Below are experts of layer 3 (counted from 0) of a mixture-of-experts language model. Rows are named router (the router's row for the expert), up (a neuron's input weights, with its number), down (a neuron's output weights, with its number) and show model dimensions 144-191. Each number is 500 + 25 x the weight over its row's rms, rounded and kept within 0 to 999. Numbers have three digits each.
Before each expert's rows: "comes before" lists some tokens at least twice as common just after its tokens as in all text; "gets" lists some tokens that make up at least twice as much of what it gets as of all text. This comes from a sample of Wikipedia text that the model never trained on. Tokens count by the router's weight.

# expert 11
comes before: " ", " the", " a", " to", " was", " in"
gets: " |", " his", " that", " as", "ed", " also"
router:514492508509509450505469494524492493524512502510485554481485499487516503495520500466510479486484499492502509479449531501424504476488506483524502
up0:521523523515489494480505492510525508487488525487504455514490532508487516445506473509508529510564485517483488534502498496477502457488491538476487
down0:481560509511509499474499517497527472480508482473526452520510520493481465512499488514504470494493510527503516464530468510560448499435487493513504
up1:550481536512515497508497508527483451486477494524527486448526457510496489504483457493495519494469498536475465541498468471516489520494529491474508
down1:515477524489481451546489527503530484522494539523525500474499474521464500556504497544521504518478483447520474472484508465499447508516498506491552
up2:503535471503498493531542459486493476477537528474530465471463511507540511449503504494493474533477521528489499573523509477472502522505464498504516
down2:519504533520543462503536488499504462478479527492522482529493495468507491491430470516502495502518462493468481553526496481447487515511491483497519
up3:503486499482504491458507477448527503487494471514519514514467517524501487501488494493481518505515520497515510534497548479509504506455523491493499
down3:491486503487470492513473534496522482476459565497539530497474501509476525495499493571492517580486503466513506489487523494539460515511486495551502
up4:474510438510499505521482486535519477521481516546484503513524465476472570497515504494509502519475475498534491487527477531508507473531472503477513
down4:514515527536521494508496501514538535464477486550531486492537471482471456492500474516523477505475528505491501494525464473457485483518477495527493
up5:447539467499502486496543500510491521501502460508497487499501513546527505496539495515515512560540521498463511484524504521440505528560502507484444
down5:448482490475493508499487500529484459507534488479538514492543518521486494493515501515499487503514467495451448489531545473479521496504457503509555
up6:451517481499472525530509521471506490493507486468539489520500515490559542527488458468459486523540537509480524486516495483492508516548529477460497
down6:458526519489455527474514530510504493496508541483533522504527527510537506487522489525485485506522524504501489481424535460500487528523516466480487
up7:509501554501502492505554481495489474528524505439528496496473510490470491493505536486477524509484514485546475458503483440534536463497525462491483
down7:491491540516485503493555505504537490531528524473554468506487470475510481505485503520540522479475459473490499543506489493564518485472505491492482
up8:521470491490519495487509503482501472473464496513524480523514530523502489439469496504491493543512469485539527446521549478536504480509501468507459
down8:500540520458487515500515534521478474510535502499463501507497533519469524466487491489513466459549487514552528520511489494529478459482532498467501
up9:477532532489495529476500525541540527472518499507477518503509479496479497480509495468493493514513491504512524475480531483542476498450549508535466
down9:499481505482494525502484477495456480476483538533479512529529474467539500525510490527465477521491539475517500517462493468508454482441501541465432
up10:494459504519462480515541471480534526498532526526497530434545503497531494453511513529497494510526453513482506508496513484515502532465483512478486
down10:542469514495500518455521502467527540501497571496514480489523477508483520530520520515521513525518486475496473494471516506497501487495505529501499
up11:508467496521510523480517523537518502504507551486471481488499483503490465519450507518470461470524491499498481515524524534458472527506517547521518
down11:515473506519496481514497550489521468501479514508461507528531481496486497511522514530485447517521470523452471504489518490547463507440470492488505
up12:489507487492528481581503467514528482525479496498443475506477538486494478481558478516532544503515527490458515484509488513519578504504472497457495
down12:496509523519520504511483506519504487494529482506502546511524515513502490525507477546541502474496471464539485490464498484496479467476474491487565
up13:495470504511492484499521487485513535507522494508524507492493534549526520487538513469486500472525522497480498556485483504514507503503497539549500
down13:522444519541495488473492459531488510491512477474533488524489501535487493540454492535475473472541529543480526487509525510537501506506478507526493
up14:499516487491498526524522478499500513449516465492487496533475552468480489434526482520452516507452468486513517506497481511482493494505488471503463
down14:485497513438488468488506460518521487500537503513503482537464473529492511528485510492464487455527509492525458472478501523496531505466556526521506
up15:481507475529533548483482469503505497495531469521515488457500574528546477516488492509489503510481475539548467535521503544488518471523479492522522
down15:483522524513505503551473508481493489463495503466522505520520492510518505494513494509494480531486507474524509528533490516502472523529489445501519
up16:511502491496433490564481493486542488481514493469517491520531477519523484478525505492523552514500473504544521497493520501504507492545568493504507
down16:472471506488518476510440518529503521487453554496520529481502482505471514486493500534470514488443489486484504460480499511483498490521520497491505
up17:470490530537516552476503485485499528472519525477518505480505539509490529475533525492478494514512507537523509473509493537510561515510537512534479
down17:507535507487479517557497534502522499475560487487484491507529516477470537490445526521502450467525477490512471503484499503512487514509499517450507
up18:449493523519461488559493543478494515565507492532492497493493547528516495484531512501519538491520526488523480506528566504518472462497532504489528
down18:438503507505510492557481509467507495496534495573505507506546525483498520493431495505529545490525500495458464522521450477486510480502520516493549
up19:446480512527475487512486490487498504511477516564531491534512491511467474511506495511502526514497462501532486543493515477487496504511490484500484
down19:519537460464550559510508518520521527517472513518485521483493466493511521475508465476458497502508541526496521505482479488534504463497504519494483

# expert 4
comes before: " |", ".", ",", "°", ":", "%"
gets: ")", "\"", "ly", "ing", "20", "2"
router:506502513425525516489486484490537507515477505465511478488508490527524535510521477550486507493490495483496457475479556480505509519522502512540516
up0:494518488484451517479509552520469501554467557493510547484488486495464447496560490480542527503570510505475487516524530499508506536502526508515472
down0:526510532492486472514494488501487516491505466536476506519514478494491453475509534495536532498470517476446480471513516537506503514490511539539459
up1:477513502475490506511512528499508504527524541481464546516514502494496477505535562492485422559531476482500529480502488532499494486510556487525433
down1:467523569496480558496474573516516499529544503507489503508531501462540491503506520502530448507487496469473507501440494495491506513511502492514511
up2:453517461514489510479532490523536514495494504499517466506488496422500473476542472480490525474514504475502545463539490561509494502502478488514522
down2:506493505513537510467526541491522492489482510490516477538494486539513498539499502507484428506509536455479508513519514520522478479537499460518478
up3:478534519488527527547495514499456490474535492519502514509504505462532464501457534513492510489469485500535521489472525486504463469482521456527496
down3:473478492516463548488461490452443477523564535520525527538508463487498497454524490502542512512492508510508502493487492471491458491480480491477522
up4:505518497517524533512508505457527490493517475523498508511514532484539524471471519511490535486502471510483464504485509498462473514507516530495473
down4:484476528529508521556542506472514490528491512543496469480515489489504473507495517565467512501481480463485471500459462508470501503475475506500480
up5:515462475507433479511577519500490533480532510516541513454469523509478522477510506510547428521496505478484542527497512520502512558535508484513467
down5:470548466466501494522516510483474457475484457523499455513484499502533505428502478525534495491518467463522537513520516509552474507503521541542485
up6:475495531467506545506521520530494512519522436526530516481469512456476513473468486488496501464472494501465533499521468521504459473528525473516484
down6:489490495518566532505477520493465495537522488510484528530521466526523539477512514508504495478492473497443505514502482530492495454497475503502468
up7:467511505523475506550536456475508503501493494549515481480493536479534504520478503456507512500516474528528544492548505516470516516463507464458510
down7:488501481465479470472520481475538457525510488506436494528523463495527532468565485518487504485500494512463463511485487514492523470507512467569529
up8:534510486515507506561484520513534455522483500486479470530504503515521497495505537506492536492506509490555496487575518503520497469523494524473485
down8:519530518491552525469548542480512497494493477460515476522548496532526493477503484518511491527522539492559528500492482488461501503510474517518489
up9:506473488490482521501511487485522502508472536486493518481477473501483482440520526474479547479483517501497501527491460477467499503493507474534481
down9:483537527508464480506502519536455506470476445517451542549511436505492487500485517528497508512472494516499478485454485515516466532467460515488505
up10:451527467527521523528516500541485516518503481496471494466476524501524518479495498472475471499484493517491510508531485530507436499542540484514403
down10:504493494528539518509516517486443495508443473499512525485505513486504505488479486487495509481520496540481488484504516525491488484482553518537445
up11:489518474465521515466532504471539504506469522551490524467421539542494491493512504522497514467526486557527478478500500474527514528497532488506549
down11:556512507549489484528476499496541507470502477488470496473512502442480468451471499524543538497519481466510507492536471535524494501513526474522495
up12:507450483526531498492488487489533469501495519467507514511486502510452503501510488495493543521509534497480468530523503492482497473500520509489475
down12:488477497515476530514509503502527521495531520490509459521463521532508483545516502542515499475490501509517499497493494511491466498489501511487490
up13:483477510509509551566497497498473517494497513504475498530535515508492527534511543522502467517514510508522512444527525576457516500468469450514489
down13:512521511534514492536503429513526498492495544551480469528516492500535517510495508510521500492524533522499501497486480493480486522524465450504491
up14:460450527549504511465552497504523510495486443477495519535518543475517474499532504455469504544507480571490480518527525523501461502524488499486522
down14:479490512520500487430500468558480505461474482459521525545518504489503483484458494534496496486536456517513523508506506503509428498474470491533517
up15:505501530464499509486513541509468531489444485499556515514498484523513547516526488497524522540470504461546538522558507541491488500430498483504491
down15:502502490504502483521489466496475527545480537506515488499488482499511510529505462477560521525430498471512513557501483505503455512528474482466527
up16:518515526481509448508521517441468499510534490556498527500526509543498525499480483467482528489479459547529532494530493540487547517474478482490509
down16:534503505491544486522458497505537497500459442480491511541530488461508457454495558445500499463534474489473539508478504469453502524512472506509535
up17:493525534531516545469512438517501484487486459494446481500473524449518517503506517453510525504505445534533475503491513521502480484493519476497451
down17:533482516515498458497508503463458525487529504501477449521537479494498512480472530486515527501537481519494492486496524529504471481458508535493505
up18:474501486473508491498497511470518511511453511521505445563451525463508524491504481511497441505500542471502492526530468503501484502475535471517466
down18:503521535530452487507515460468497497533495462535518470506514514468501481437491515509502486508491492511483474558510483505475537473508514549456487
up19:481462488485527536469470495473495511501470481546508489525493468502496485494536505465537485470502507497544492512532478534459516505468478498514528
down19:455506499500545456524481499495505495497503500527526442524490517493497494517477496499558520472483542476494505505495472459471491495524474460518491

# expert 8
comes before: " |", ";", " 1", " 0", "%", ")"
gets: " |", "|", " 1", "-", " 0", " 2"
router:487471487489526454464497499516480499553497515499495492502523509528502482515502509526518520470494479531481516473482483519544474474475510553515505
up0:491555505527511495522509476477545498468502487508536479486512509532541519535564559511492514482536519503487461518512535524523546529484519513504517
down0:501529456509455483521495478530534500505468458465466535468513536496524539473481540521482496494518492499511533522528495533517462515495469530481480
up1:503503494527506540522499481512498526508492497501507498490450530494505501474547459516544492527514497495566507465524525529495498521473502484486527
down1:519538550508552549499501516544527471542471492515505455523484523513493494463506494520516516465514476497493462493523500513505466507463508544534520
up2:480538538498500537495532513460516484497461480463462521482533495517514498517498482474518499485491513503466489503477557498520471516497477503488490
down2:479505507480517525522495528474543474528463471514490520487527513490488527492468445496523521514486481467490491502449506472465486529487491492529488
up3:481494535457501513527518468476492473436507511517453497516534532477529510467508500495468501530463470517525470521500490488464523480520480512497546
down3:497500516458566471511528525507518479501514504498521547490477508509504530504498508486499490514532501507497488460488512461521472493544537532508528
up4:502484472526533504492527466485446494460519518494506509515511510508545502497545521481513477548492454508512515490504527520545499482456474515494476
down4:511513518485528541464481458540528511450516531533480524524507473527451461436488515517517478516515484504494498499500465513505471462508479531469494
up5:525453524531541503497520521525477538517483480512501511481527502518531479519493532482475455530542453523544507467513449508488533495523503529504482
down5:515491495493535501481506530524489530484506493497499451480515512464514488480475489492532465513500524523517487495573468525453555492511485525536460
up6:475479511491495507475518500513482500500495532512555474415522485514542497489536482486504510506502506453476491530524487510515531554470501487502429
down6:515465491464510527498507475480483499447487502495556480466453484495535514465556499506523461533549498471530523484505499513539523472505451493510479
up7:501517488511495508499527529496504518503525502492462488484492537511523465542521498497517523527478473515475440517512507493470504535522549490494489
down7:509526445500508555496517507509517517485495474471521469517498501516504501474530536500522499516494528502476500519530501504506532515548457490485508
up8:514491518524476478511458499501493484510541503514472530455465496517539540510469507483491505497521483470557516505466451524528484505500550497444490
down8:514524497564528498490553506528535510513525522534555498483482489530501519508494501487485521520478488499508461520485470521486505506467527478489443
up9:446486474479523472490518479463503474519430495525481473450527491484537506489482496498502518483465475476491522510518505499516545513486552505516486
down9:449491474557498505531508492509528468497469537498522525485486508524551488464502500504511471481529489485508512543532507465479543503489478474497484
up10:469522481492541512518478490503489471500510513491495538505485519528520485527489533486527529504459443486505490474498542507488522496516584518517486
down10:512485497494532497519496523592503475484518470487494483517457493489517489477512444432524532505549535421519474562480512506484503455525516501511476
up11:480497462503522489499514522485492478534506543495549500481477478482520453543540488481514486501497542502509522496528476529532503495472474471522472
down11:517526493532495508502509508467527485507457445525482484487521550493438545494504485477497534520460520521507468469486486493469488473515482514489475
up12:495543520466486495500512509538502458493458514516484496479512464467488474468486510491466477514494489520508492492499536432517496522460515510552480
down12:486512492539492563500516510489478515506464497510547504543503479512486478494532523507471480500510478485543488499498545489530473517489487526516555
up13:511509520481457474524456509482462484553512512514479523552483508495492490512505487514471489469522481489519478461523524499448453507507508499534478
down13:514501500516472502494552459551474486524493498470523498483425567479530529576478472496528497524473496523460473521489509515533530488482496511514512
up14:478502451506468507491497519508535528528521459481478495523493547503502491503537493476453505548480531468565530462494487461463442545504491473465508
down14:484547444488506507503494496459545529474496516458464462497489506524450520485475470469471511533512509483550514466484471462500510498554470501482497
up15:516523479464514510485463472486470527458493520478473459471543507530553528467509512457475481487515512502495490536498470468519509498505501518452544
down15:517512477482500502505496497493511491511479533482511465480516496471540474497513478457500494478506554511483487524514528501529506496481496521471539
up16:474474506495504487528520500505527480506532484504506504505490503502477499488480538505479501483503517530448535422525489508523492528524530504526513
down16:512517450508473530459512506518479457491529515472502495494463530478479528507480502476501500538480542498543476502517485461486507456546515430531525
up17:527502467485519483452505503497518487489494502526489533485516484497503560514524544430517533524502494506525498538486515490506526505524496509509507
down17:594530521490536495475510477504467510493530522516492494512483486518521503528538501509487551460504530522498522487524499488493469473504450499482513
up18:492517537514463494535509465486538501492470488458529504539474549478485488495518513469492518514484448502518462531538558474511495489526506519491449
down18:520545538478474483517481469517509492506462496457525455542503475500511536498488525486499521478526530529494498500519517518507458496530505511490507
up19:529501496483453482507496462506567488469445487503505529460527476524537470481469485451543527485515437494489499449517541514512493510526510485479501
down19:478478506480451451461506472549488498493507475528508502518490506502534511502508508491512523456541476491529482489458506493503468504510481508492471

# expert 15
comes before: " the", " ", " a", " and", " 19", " he"
gets: ",", " of", " and", " |", ";", " in"
router:510544476496481515515495532480500534467465496512477511560502482472481424489531533487484517482520508515504454486504527487499518513505479498502512
up0:523489526443532500501497485500452478497502470482461470520512485494557521489511494505484479488491472491473509501501463459493464519507478527474529
down0:487506511520515486466546478480538486483478493500445441456525492537491565467481522532480508499470514504522506500496479514504536457458490509489530
up1:476508492509491500503512519460495507473521502539496486475494488462452516493466522502514526493453511464541519516508517496531448471480522515518497
down1:537452498508529519529505533517502479539519529529516473466496481503503502506541467468539473508513451489480487466501501554486505492507503473484480
up2:483544571495508537487479508525516515507506486499518501487483519523516560512490507513476497491457466491502536519490531504476482474459515498512524
down2:473474488518482482528484477546503570492501487518524487511496531492499548514467493502516534486465471485510524499530529510550493556519455513482430
up3:479529472493430548525484476552491534512461512508518476515461489519501518482489470504492483491470447500499494525526506493515494487475477513497502
down3:499509507456501484483522511497525518478501515495516476509495566489531471547504520485472493458484494498550485521515483492506469526512457514477441
up4:494505518463477456474525523517507478510505495530495482477491521491485506511486515477508532543482478488518449483510495486515497529511531492515497
down4:494465504494547523458500453468481481463496516479502489538508513519534549502487498483543510522500485495483521531485488517511498497505509522528466
up5:517472497487468537511503488484524503462467489494506533500517576493510525537480477469483493514506531488509508560478529493458506493507492529490531
down5:507498528459523462516502506492482482523491559467514459512511479554483436475529520504524468485504477521487502438515496516499518498500533502496474
up6:475466518499523546504470518536510495510469508509488505474534474479507528507493502471501515554509486479506525530498554532482483481502489465543464
down6:472477533514503472486541511526497458517524537456492511490480523512507471540495523450481493468482483509512535523542505505491490496472520481521477
up7:481510485504516525513480438521493515533475459512499478497485515550512480482442496522501469503520481490522495508458458506514530532482485464497530
down7:483494503515503497519463476482533510514545511488458516458508506491456477513478522502508515476509472530507492509551511448493469489501535528467504
up8:475525481502487520535488467464515468557483485487466467507495516522504508475512507512525487493503528488473476472502511488470499531462468472507498
down8:476493472492509465493450490512492549538539505473486524496501484521475463512484491553486534527546509490467520462500503541509490520519508518515503
up9:505490486502466510546506473513543507551472513526512561480561511544538504528458503508479485561522468483515435483539499506458490490521501525496494
down9:503494536471511502503469510478508512454450513500523454487520509535458481485482450516499505506532507490505476540482476499495475465501486478527500
up10:546504483517507525466532490518502503505474501512521496460463484512510492480500512463474413473512511505512471514496506547551484508522494460508521
down10:476528473482528544450572513477493493427479562483541495488528499503491513528517493518482478456532496466500457504504510509496495504500483431493479
up11:505482454497491484510498490527491481516494539528464452494486535489504480541478508519503478490523480530503469563500473480467483497483521480497555
down11:527480488495494462500525504556547509505507506505522469512492515501488460491457521496482525485478488559513487496476501510496483454493538500491551
up12:479494499499516540526516513474540463510512465474469521519508510487521546530502515494535461495481457476508495494520525556428509530529524476532511
down12:486478526520485533507505516467465492477497527510507539498503492504495495483498518499528496510474485502502509494518497487474512478572483544503504
up13:480504550500508496463476493573516498519491503515469487479542484561537500457427509496521474562542478522509499484505462486535520548492463483504466
down13:441525471564471476485495480465508550509539531529472496556505505529498501505460523509482485497497500481452514491501481517493499479494505485537498
up14:518553473494513517516480475470463489477507489485482483475524523518498476466509518494521509559465454463505518524461501486519510500504496443483508
down14:550510492531522544565492527482512485513496505514490490516545474535514483499438463528548508487484479492475480486473472474514517499499573490484497
up15:521473576499483539518504515519522493516522492532555471506509471529496536523482496506538494482480513504499534541551490496451512489474499552492488
down15:490507491500486502514484501478487481473504489483474488493527566476531524531521474458509535547502495556524468489513542520498481500450506528500463
up16:516484481525478513581485517534480497518524495490511478509530499499524491529521501496509495516467495482538488512511529494485488447511498532524469
down16:508481534505521506494496487487490472510510523494542520493460505509530486512532516505501474517533528520525542481466509468499513496459505452459519
up17:492468562499494543524534500527536533513501504477509513504486540521480531517498441482468459480490488510476523491494522511465562477499474493486518
down17:505526528475499492515514555549528557491457499520519497518479503508483530479525474492465500475553522497503442516455506523507500518536490504507500
up18:478481536476500487470538471513479515516492484443492540485536501480485473496504510466461490538503495548500479465490489487483533516486527458527478
down18:477514500517485520441521489493562561500509499491485435543529513507506458475511507507529534523494519517544459482486481480505500534497491512502511
up19:515481512502513523492487493492464447502469498483535469519502506522551488500487488494519493548539461517513487520491473519480480468505476516501483
down19:503474529482505507508543518503528493511501545451539479523498546478525493446539516495495493486497495466529528488512490508512465467499479498465477

# expert 3
comes before: "s", "ed", "ing", " of", "ive", "e"
gets: "us", "il", "en", "at", "c", "te"
router:451464478478483478485521530514508508498485465504481473477496521553515490493439514497468501496528498478509489491470505466502479504501519502462536
up0:500508482511474516470526481481515508531471481515498509532506513520522531477560479513548533542461491526490495508520518480465490471512517477512526
down0:519517520562478433484526520536483472500463513497508508475522505500499497489493494512520489505495464494483501491498534495511483459509509517527513
up1:509525532479484511515520534480467480528506539485514512511511467491538462502486500484481483545534515543472489524547487526492506479502473544523527
down1:536523533502517501479534570547498497456511509542512519494521502548457503454481514499478525522522515504474476506497467521479477509455476536521534
up2:494504504473506504504556496433492499480571542487482469498511510511465492488481524485491507503501489543510477485517465466505477444495499513489465
down2:515489508492497505487529513454459520476518506476508481494555537514493496496518491486460514518547528513500488466472415508479501484543457487482543
up3:522545458480466515494540510489509511506550475540521528491515565438482474506540535491468524424535522483500532536488498545496506509453524539520485
down3:516548512467456456505484517504499527513496526463470483495522498462485456511509470505495526472470479537506514478482493517478502510490541481497512
up4:524521516502488505495528463503556464555472464493523458517502512507500524492501505476518486527495515491515530504548542483524511479503499501493532
down4:506512499503481500523516492487495482493487524558456557493510519504475488525494540517498510500457529486481498481466486490497451515505511525492493
up5:496504474454479486486512538482498491501506516525563442513480475484520470502539464488466529460519483506498470514478519479495494500516495462471482
down5:531491546533530511484483466503530462476455519465507559516504493455501515468519495511552511463501545515509490517513457518479503518503479510502468
up6:471506490478463483500515498462522531493514545464474510499516516467522491498516501506530470517488548509542495497494537478476516488505511481496434
down6:535459482488497497532482538478509448505509495512483525461501485493503526534466523479498489497506513484523497471523501473550497507455492535464481
up7:536488580514531544540523482513491520480511523526502514504513505490541466541508523507561483498505484535529525494505458473472501483507504483460546
down7:525509536479486510487495503526478519492506553537509486495501491491501461522509459520506487504489492538505503533481549490511518483486505496499507
up8:499532536487505505499508534483458477513479544515529484476524486485476464476505432492450438471487457508480482517511459487523496505456509485465489
down8:570500557492487547485472530544494445505518520458512499521465474457495528454487511483479483481535443502486512550489457518487457498506467502537504
up9:510491527493517501501497495447510452495495486535491471477455511526511461537504517490477531502452493475546487478491520467480499476530546475478508
down9:486537495536492481487476503497507535460507475530494485483496546510520526507439488520533483463503526462478515403487531503527480534526522521502499
up10:478482492471489488448492519511484496504456499474460491531520480493526482494488478485437539468465445521493511527514496512504474484458535495555511
down10:507491526509505532501494537557493539485501484508464495488456489493482545460469495501553476485489496489505497502507489544484484483525508486535468
up11:515483518487501506486514488509501444465444496538499516481567482518471517461502520493487470518518499479517501550505496529539535496487516532532486
down11:528457517507517523489531529490518489535458488488505485515528482528495474481487499551492525472450474507498537489493470487496535441495506497492471
up12:472501469545509491474469510502513469548472525519480502461519531487469495499503553499505518492485496476517525532494490526475532455504506539516528
down12:549518490486539487474491515474532537515486496490518506509511537483532527490550554483507457480490545538533488503529526505485506499478527494477484
up13:505457527529508481446521464510480464486493523491456522516466500507468457515466475534496505485465482492542540448542482526542506514502501478482491
down13:509528484501532502474491485454502509525484471465505483505520475515526517492512500525544531431492477507488511506546511532525467536517503539487512
up14:448531518534518473512482493518531516488474515510507493514525486474496534485496472484509516499522507460504524534513515535495524514519486497473500
down14:542506517493528504505511480486566497466527493514532512497528481464478537500516522522516504512503506462485524507553479481493447507521481480517520
up15:517465481443516512481497509512544511499562529501509508532492500499530512499493488466508539489507477543513495493496510493480513493501495520474544
down15:535530505511551497500456518454497470462529500468502508521517499484500492512495549500511486519522505527517507532461499484528460493508471473468529
up16:486457516489447501451502498535542540494499531492532486525534502516494546539529490469513548495475517501484479483514463459455480505505521508476486
down16:512524480572471504478502524502525463503461511489510553473528535504476475549520527483501474488513517511490536495481507504473499505470506434451481
up17:534479585523487480497528494468536478492498504470497474490494546514481546489526523487527478532493515487510489526496532470506465468500510502488458
down17:516519457556485494490488484485542470483506477467505496470510514556524498513504484472486528551502509530492535464517506478530536471486486519466505
up18:487508455497542503450496460524537483519556499509521522465482511493498532515558491489518483528492509523517497507521512533522492472510479518509529
down18:446506514511508491508501522506516555514499512461521476512493447488524482507491488504504482498480493528546432509491468497462537514489488513500501
up19:470476506489497501492468490506507530491467502478508534482472502484493505508497504460458482493485452525580495540466514486503492445480477477479497
down19:510522503511519503494528511540512481472485494468535537532460519484471479444524491476525455507503505487523467526474478479506497482526517456509493

# expert 7
comes before: "-", "|", "\n", "==", "The", "==="
gets: "\n", "'", "de", "ck", " film", " season"
router:528533492476510501491492508518504501495493495504465488501514493511481515530491479474531526474504509464499550552481458453491532518507505491454510
up0:513464486521467512522499542494532481520465513480522479463512547546495477521525471476519510503514506483498508514508482567503503509505532464500462
down0:518481562550511461504510471503531485456516515459538503494454518516498523470507511509516531469469503478479525507485461519557490493509454456474522
up1:439535526489446569509512488484524536499494521500463529531495534464530456508478545499458498491517491562447476504507529492477476484517496494502498
down1:514465502502477535493498464536512495528482490467553503557483500503497476485492513516463485533512471523521498542494458459499530496471490437488507
up2:466469483499483520514508512492489529503478508520536491509512484555519490507525466539503509506480498500512486478515512457520490501494506458522484
down2:455502471558512518460538553487487508514482512463474533532494507490504471515546491509527496550523522463517476514504509451540521492470504495496483
up3:484474512497496506497509482487501570516502525503471516515489521504555498497496476505487498525499502477491525497504493556468481492564491525513484
down3:555500461445507515498493506509522492521519491471521448506564506497465523482540479481489494486516520497530505503456464457504493500492467509517513
up4:506507475495497472483508507494492520511469468492503534501496487543523489514487486514487438501475514478501482491510507484505541501516483480509490
down4:464531490468479546447486495525478521504535473504513508458497561482480519527476507509470498502504494500518518511505487474469503507510498513526551
up5:483536531494531473454472490525491535495483523486485519507496504496515462498517491498528482560504487522537533515527536523463514541530497469501477
down5:491541531475485447478483512497415507508528494466514501443508509523551483496471492514523543491493516498524500513524448530457476490502478511522542
up6:522486531460497508473548460447532509494520500501528495509512503552521490510564527519508507445484464524499490495511474475463497481472514484481519
down6:480528490510491520508520431468496490505530473476530483528491523513506462488547492532502505428490490501500462512502472497470471481510489518545503
up7:510505495500515530527511496529534471479515485495513487456504510494517503479560480478477480498498512488526420470505477511514483473512538475494488
down7:480505477502538516494495498487499513451467488494534492475510505481493489448512485486540536485516541512510454493480496511536471511526521503489524
up8:489508509526531477486523480476523506465518514459526480501546507507492502526538479485480534479504514513480476483527498493470504505509497484511493
down8:504468494524503446501505480493474513445518530514483447461514492537532475511531451489508500530494492453471472480539490471481526559533517428524496
up9:455461523507522491512504472436511520568486439504537502546482464480521512520518505454517460528502487513486512502501501542526464539493514485533468
down9:490476506515475497499492495557498528495481487484470479536480480492526513509484476465485454499491494456489537480492483523482486484490493523548531
up10:463508513536525516504472486506485526504532513530476506492523461492479536467495552490498476523497463491488509504539506476521499488501474443502541
down10:492493486530505524490490506533458533537557535518469518474479508522500508509514461497500498510461503519462458497495474550529502505470479526504540
up11:503518505524502563540526441455514513523481540502474482467501491523482543545494451497509537509461511496509496516510505530502535461501511510499527
down11:473485524493530475477518484482512476495481500534497486473508535472505502480506481499516491512489510449502542521460486481541504482509502487438471
up12:517467487546535480522461525530500466522507526514496501450509483496485505480473522496483459523526482469531499457509474492526512510513502506531514
down12:507415470517510493479481516488519505482498476457545515537506504490511498530496516503483530482481494541495523536486468550475526480525526542511477
up13:497464557494474466493464512512511543496530546536482529483460456484483459486534462514534484509510532520526489538528517501503478539506515517507504
down13:504457477471485493522482487501524493571503553524462553498528471531535500496537535528488459489515483461501452479498531503452504543492499523457500
up14:475506547512483509485515417501493452497517463523484436524476528483525479493474546488469501478481471490487495509486521525504542517526486501484502
down14:503492488516541504527485501491452530530506484513456510466492482517481485546506477473452482501477521510492535509456499516512512525530493526441477
up15:501486491521451513508488529489480476500514497489540502508459481525525556485499480495508517490464499505473477493495506490473527492526506523491545
down15:500547501484512502505535510502505536551493506477490449527528529512494478511514490511515533479507489509492469484457536508512526517497531555523512
up16:524492531498490476478540493508516472469464497495497479477531536557524489460523498534465530521480457516509511470478471529509511515520514509518434
down16:523511511479485526489507506487457519512512520522529499465494474498492526510526515516508513450501476525510521508494483552509474500470511516520510
up17:475513502450521532550540488512478521482482499545491494455491465499500518491507504498502514530525494542485489507487472456468486489474506512483465
down17:480477532508487496498499455468511525528480533486453538508464488517457517495462497537533486502566458479465505507489489488539499522501493488522509
up18:486496527477534474509536504496481509509476491528514448528520498554501487492546487499480486522530514515501507472519497500497502473517482483512506
down18:486506541470491528511533526505513451498505495471496442499521483501466507480527484526533512482485509518505514512500480460463468542476452472464510
up19:481468508518496537491508517486530490511508481477534488515509497500478477470486493507494508483457503522492493482526459499489495500459520470498551
down19:487458521515495559480536493461511505511541517505526521528498518484503492470477510486472488473493502513516495508548476514483527487452535486496556